Experts of a small language model.
Experts: 256 squared leaky ReLU neurons an expert, 4 picks a token, a softmax router.
Below are experts of layer 9 (counted from 0) of a mixture-of-experts language model. Rows are named up (a neuron's input weights, with its number) and show model dimensions 0-255. Each number is 128 + 24 x the weight over its row's rms, rounded and kept within 0 to 255. Numbers have three digits each.
Before each expert's rows: "comes after" lists some tokens at least twice as common just before its tokens as in all text. This comes from a sample of Wikipedia text that the model never trained on. Tokens count by the router's weight.

# expert 22
comes after: "of ", "in ", "the ", ". ", "for ", "'"
up0:118110106114089107123112112127149119107125111158111140114113131081128142126143094103139131067146157112149116127112117099164130148170117105122166139093142137162147104158151143168163141129128167139148129152090181168123120141126153116121130126100134111117089155144101135097115137123110143152111146091102134119088114094100167127098166166139156142079180170160103133119127146125128125127137131130127138131115142097142143128125063121135144141151121113102106165160147098167080137118138139116179084106134120152169149153104163095153133150105116151112152114110129073121127135177082129121121162144105159118161121169154139127123135144136125117089133126170118130144148139145110107085132170128125112161112127097131140088147101192133143068109153185147119144109095141131131118155150110
up1:085115122095095099136077148120099123126120136100105192168147165084117090129117139119144147112121149131151117147122090150146110119122134150121109105106135153136118137144072135141133094076137101097069147113154137120161148133110124128123156130150151158170129140154167156143124134141173121154132108156095167134147073089149144091106119110150125138106129093088148127154092172121083163139154099099139123139098115112082136120148137145072162124108138106148170147126129142132117155101122125130176118144129098152107127079159139095191127137110128121125137187148150169097153122113146126137151113130124132118157144103136136099160129130097131159118157133135128130081098104109120111154107132152120131155098159130138072152143144130158151151120127116136145125128109104151114126177089140
up2:131133141159129122144133069132140140144142151143095136126131135133131089129109154117110153150151158154141177097141114129095143094091115112119174073155156100117116143137094175153151133181136138080141121156130123145163104109131151082116115082133128105165114159112171129163120152132120125135131099152131128118154120147157138071108127134138134112113163135119166093151140111164125119168132076101105133109137113119122079138102130163143077089126127117117129085115132153101158091139110132142115149187130113127109094148165159138155132148128093111146131082114106147080141118121155105135132133126129121146139127190109159121107129112156131126147116107130151127093128126119112107071142088143164148095113150108120154163150115118117135121066124129108150095097148090111136174178148133
up3:131136112119118116117154153103153137162113129147102148098121147130148129139153110141150159105149194093110137176106127124123156095127127149146087121104120072152141153106160111095097129102154117132119172141091097105117130122139123093156133117094168131108121138114092193103152146123135114136092131174120128156121135083119166128112112080112128143131149116126103099132122144158132149136098140125139147113099107125128127111144145078133155066126103160119074158096102098167111159131093113119140123105131151085172143089106104115124112121178132135142114143092149079119120163089117117093101114140078101150154109140134097117133114131167133131153132105122124119153118129153148096119120111136151102106096150160110114144102118150114128152104087115112112066087087078101119107106108122
up4:086104134089097107132102139144124145150167148131118131163151161121183118131128154132111148121103122130202138140158134165086119124143114132137092102142137106141151148106111114088133176128115123105127080060080093147149125140107130111113142115127083169126139119124146136132110134093134126145107112148115134138091160164140124121115068139097134134128176100113101140173099129134156121063144115056144108126088169153163096127121162142137148113129123097100144139111153138122115098136111122181124149114120153141138118134138136166139113135137107144140111119103099105141149188112187112105094108139132104097130148112152166175137126129119112124165113109182108151122104129133117140151117161119145137123154123173145144115137120129141180129087107125129067126143126110139128133127106141
up5:121132116159124136140100148153122113171134094126146174155161135066118116103128116119158157116115131121143133129107153134164106124113107173127131129145106134147136134138126152106138117085130086151146095113124125131151118134092120081157115094136135139104099081142130109101125139110116103133117152114165126111127097128065116100117167164123145102161124101148138113174164116127134107127083117132139131137112122109086124117129119141131115096126117160116152151117131108141172105157128124156184124113110079114195128113110152143116105133148138105166117141103167166110136123108106120133099105161124203142106139094140135101106146132080119170128164115164119178098142133089078110082152188148117124151149117131147101157170121168160139122134135144088150137136150127142132122161065124
up6:155180127130104149110136128137131098116122124134174144136134174094131131102147086129163118126133150112129144157104126120063113144145143138098143106191142181128099116123105137106130140144130143124120151126140122156102150103130136117129133112109115105157143124096171136123149119136163127140159172127113095119121127083161105107199136092130158132153171147129165104131129119114093201131145148094112122150103108131123146164127125159072136142149147147134157162114158132111124113127173110122112124113123176125155107120100134089140134111147110132147127115142116082092158114143160171124146154126157177102148144153128122117101149090146103112135125124146124125159131115110067084116153075131124163119133116115114118129120090126114127119117103150162124098108123110069132066196109120
up7:132116123109150139102134134133137153197151107128159124127151152121123173134157124171115130102134175118134134119156133105107148128118120135115185137126140112128116113105138130135132118166140163136145133123151168129092144129149141126117150107119119133169130155106146119131128118113155122137138132166121146155130158150122121171133086130119083117121117090150202146099140125148101163153157186113099137141136126078122131145140080116149165109107156148129146129174129161120135119069164125115145129139203135173124168143130102142183167112118111115135114140155146123156130157113136157118140122079103118142129152175127096129127105111152130119159116142127149081120141109143170128161131108130125123156136108119108099185197144135144131110124103126086133087176117093102161159131181156

# expert 1
comes after: "\n", ".", "\n\n", "==", ")", "==="
up0:104136105126165108136128126128151122149119185086153125154105073167138147177127119115121103122095137109180136132120115142110104059158161134159115147117140114143120146145168160174104125120136098137123135140114133095093110174128133141140129080124144153129102130123131134105094111139153118149061115102135155154122122090118096099157124123121168113157112118155143090130112075102121162135138082084138053122112108129138090119131101119177185132106132108133152150125126145078110122084143104118147142117159121141111133119156109074095090112125106164144120135128119125150154136145130130126136194137133141109122114094086156133160132121117078131105140137122167119136126175111089160128134131113164107162151125121124091101126129087139095154124119103101116118123142147121125128123127142
up1:101136137131117112136164138120123152140128151113132122109181147115095103128100124159105130120131145145151093070140115170089069145130122114099132102066137109187117155140118133123138099115084159145164099102123091143124116093088124151083093121141163137101148133129118135116150105128143096152110147151129133151144116122095166077117143134086144138106133136132162121118143132117114125090108111129135110150163168122150135097100107119164113133126145122152126107139094158169135127148122083117119123104094149100154153141123149121177096122164148145136145114158150172153137117136135127149115150106139144125164115127114120118121104145065129132128160125100100088138129146122116085099126140131065149127113122152202137130171136147108101147112049147161152139105108085138143158101115114
up2:110103146139101132095127119140159166122112113118117108167159131108078138145152176133098159125131173105137133134147110114146128152170128140122088136094093152159153127061161105128142130169133141131169170123118160151142120142116152128141093130122151118087065126108191097119160142110156102116115109151113104126119107113135123141159106138124122126141142148065093115103140141165105157163115166129171163123116130155153105115099119120122115122134123146174124138139128099129103113156149111098141118131145146140098083128165127132155151104107144165124137128113105187125154168117132100125153104115149143164162121121140087136093112105119141081101128100153127100147150118095129153120157157101108117117152161158129169160122101117114155133142151126149135182146150151075088111111090106
up3:114132172104159102123135142165130109138123115083160120138048140128131121109139175098138099117108120130155135113119121140122121113165112148114130117126116131143130109082135137130113137170105113123124126151126097103168142204109143112100096161116165128098169087140123124166102110122177131111148122114148159153130166089139084091132107133126109103071109119073170160118133135115096136129135143126144152135133088117139113150160120165139109213191140115128114115139147138123153135121155123123137118124144103105142104111135063111160145115106095133120136161113132105128132095159124108112131138141134146137132133105137118118173118143103167157147142126140141120123074092147164106114131109113112162142137132151085074117087139073104087114125123143120148112157129130116165170151137127
up4:146147113096151150143129136120134140125117134121113131141139159111125129112107151124109125125121153143130149129103090107168120163150120130169114136072133118095090102151136131141123143116174114118118109105139180111133127150114077115116143144172152153094113118148093133107148123140103114127132179097147108127084109148152127128100114142149142070114172133145088153154064109110143149133141117140158105142092110084071101125163089146121106109155117142115133219121109136119135137104140114121154118138071071099118130105102136104120142144075134119090155193122134137134091134132158146083112102097153155139125151112109132108104165140134122115113102152121109088140175136146127156096114122107145097123162136172133181135148117111122110096116112121104176126130109156112124118109130098
up5:126079154128125153148166063143131136121099134112144123124150126102145085140148104128107139136153135098119086119137132128154119128122105079119111142124130140122136129124145127133082101153145070144130127125152118115139141115134104126178109091144142108184121139127107108132110157088121156149082133061146130150115109135124136042157152156140126095136109144128096145075135137137162129072168158167100128120128087119093122133119165137117150103120129148096078123147123195140155127130120092152099139148129135161118109170122080118136135105179145100130092116153110159141104170150172145150136151121142099139136172123133070151128139130142129126140121100081129091149164118076124159128122142145122136136106119104124097144158135148131173156143119111128149118140111116147125119111130120
up6:082118098150134164194138140135106148130083168132141160115096110102138120097163130111155116125142149141134123149130124181143115128106110114119156110111144118110108151121115109092113110175126103172122097092123117106131135133079122146099114093119098128114147186145115175104145094153139112115148099097121090138132134129130147139114139156147120123137129151124162149112088113114107134092123138154144125146160094161077130101131101144151098090150110126107120152114102109112127098124156154167126158127109141124148138127169125143150164151116123190125203102140135136117097158123173106190097139160090105162112128151148153107170090159119118137129142130107123158162136104125146096118132095115099145135090115109149125158066113136128128156093143133140164147154162100122128166107135114
up7:122125137116177176122118141135166124162134172130118149122117113111111129161093175147154172146102137093099132182121107142064113151078135102122129160154129132134129109109123059099167122119139135157166121109129144166122140155144114132129104104143135098124152129109079156153089129163117109111143126154143110171102130146133141159135095150080174168116143116122126089146115110122115141131128131123128132105120130118104140093148127146148159145152122153108173176139096142109136115070118141140127121101134111181128132153096134109135156110124141128132086152147151118115138091061131112104133122129116104165121129132112126127123092134115133092191111127093124150118146148102131080143098099110166128119149117099146100117122115132177083172116157135092159097155113115094113093134139114

# expert 14
comes after: "in ", "of ", "and ", "to ", "with ", "from "
up0:097186106122135122145098122141076140126103140157133120122108139159098079148165173146120116104121113123134080109083121121147138099152108154162138125131134146121173150106131191119132101129196111094101110098118109111094135118122162101146090131118113107124175129106125104148087107088105149164128148129123115127127102093174117142163080096186150125164072139094129101149080144147132101107156163110126164101148123148134151134151151127132125130122135150106108150167147097110126105127157124126147133119104127115139131134130137145152143126101112093137152139106103157163125110138117138169085174110108128088116107128099101141191090133098140117132129110147136158125154106120151139106153126158102166136117129138127120141150130110071080104133165108115148115152165149154142119135142138
up1:120154183196165130120124144138118106134147076130141140143149168143126140140168150099101161117142154122125109143156128103166067151111169110123116114120121118126120116109054122099149121136117127144107129143126115120107159121108174094104145103104141152136122161167134118133137105161108119095139092109150108104122109132110117113142092135145116098137132168141143142111153120095114123168127118137110135139130158133082138137108125172103121173121130103181103165128131097140133143158122123160183138112130172130128129174101130121127089133137126125102120146094160104148108116111131125158130120167127141145117127137071143106115102106135100096107196124162126122135093115099131106181094087146142148141135122125113169118129126104118138169161151130098154123171056123173148120137170135
up2:107147117134127139130139154107084130102146090111135110130138131124115102111119140138137136116127163146169163114122126105121121101101134085096118089161122104131143123056172147123065145185139130123136105075109118144124142106123116134103129132089149103120115118142166131138141159130110133119093134129110135113127104119120118133116130134169120089108169133093150132131107152092114111123147117160107213123124139122128121113094174162082094164125123119144140106131133135104115137162145097124111098115141130137112171100143140171104119102137147156133153132161161177132135119105174125118096139105119117129147138151181145142038140097139127141049124147138084141082123144142162105113143102125096100107140118097161137101176140132118105145123110163126139133129120098158093105120140151
up3:118156119158168123105125153117137123113106105100121116099096126164111144094152105164102155136107111133151136106071117102116117106117144101105126158137168085108094113170143147073138102130144144153121154127110149158139219124149124153089140110124126105095167127117117109121129132155160130111174154104109113129157076152139138185129124154070162101116106101140146113119140122135107125110116182085139110155088142113121137114132111099132133143134177103094143119129131147156087123147123162113129123146168150115111122117148139121142103135125133117142172126090083149120103101116168089130156144130100130087105111129096096120189141144114114131110100114172118083111132153133150115128136132150111098131069126092101136105115147108156152133117145152098131136153133163146151095136140152
up4:137083078112091129156134102094133088118159139105162076110127127130135169090141114140133112160145113162118148112112169121142152155087126117110102151143161137140105125108110118102151140120098106122160132149106114141122152151138112107132117161156134121163091121070151152173116142174140122094130148103106141083109142163108130123085139138096153105130136111087165104149152118095111145116117125136110161092094114116160111104114107160138162120093162121105143119126099120150148126145109130130118145081146102129139137109110138147122127137120104152128126118108128149130164063111135146092104158113152137132142119073109108122138116127056134134167193106135116106105149140120134131140139098155142163125115120142105116154112140034169068132114129099126160146104127111132175127127133128
up5:082102138159156109131100143132176113123127160183139141154152144076162143128152147089162141158145159132117118117142146110119098144153118109088111149111163107129109124159117146131136190120105108111135112127137098177151088124178137125144190153130115109148105112095130113098107113120178156191116125101145148122128107093129139124106136086132111111136097135170114096153114115140114100095173092107091112149153070110103131125130129093117070109123094119125141104141113102104099137086141094147099128129135116147103122123118126095139115111088113156104097172176111122105134129130146123160123130134117114130090121140121142140098115140088143131153153134111161150116110128105114139115121127097080126120162149108167126161127147166150143083157147120147117147114120136142092066124125149
up6:120116105138110115138134122102100148143113105125111113076074130155159131129107156164165142130146145122138107166130128095170162110103114129160160141144112106132113129127086127107102096124120115105113159127146092152137129090129108153126151160141142187115099116140141098135071097169111094106108148140154205132108168126158093117134147130104109152154105158124123167090177141113140134107079125118163128098164183118123158149136100098114111142170121102138120108120127111145130115162176109121093131135165132074100132118127139146100106104173134102105127132106151150120107138111104146136118129085145117124129133136086124132134111183110121152125123146164103153098120132110158119133092144126120101142174098125148128123139128169138176135114142141143152148144171147175074130117159105
up7:119087170105129113125162122140125129164133146173145146153104113123133133122166078129139149114117102131124120140093156165152156183161100159075137116150113117108142100127121101154092132132143109089155172140146157104075142119133072148134141123115155138154106149165129110140156126104144168131111151131062170161125122139116187153071125126126168131146107144146115172143130150095108126136114092108121143171137092107122111170114110119133157158136103126107144128121137110154101137105121121161131124122100089112129116198139121143116113145084181189120090128130117159115118175141144116104111123163140111169112136114123134144117115118160117113129120101138137123111119117063112133130121124113140126168153159104096137120124118102116140125187113094141153148132132080130110096121110131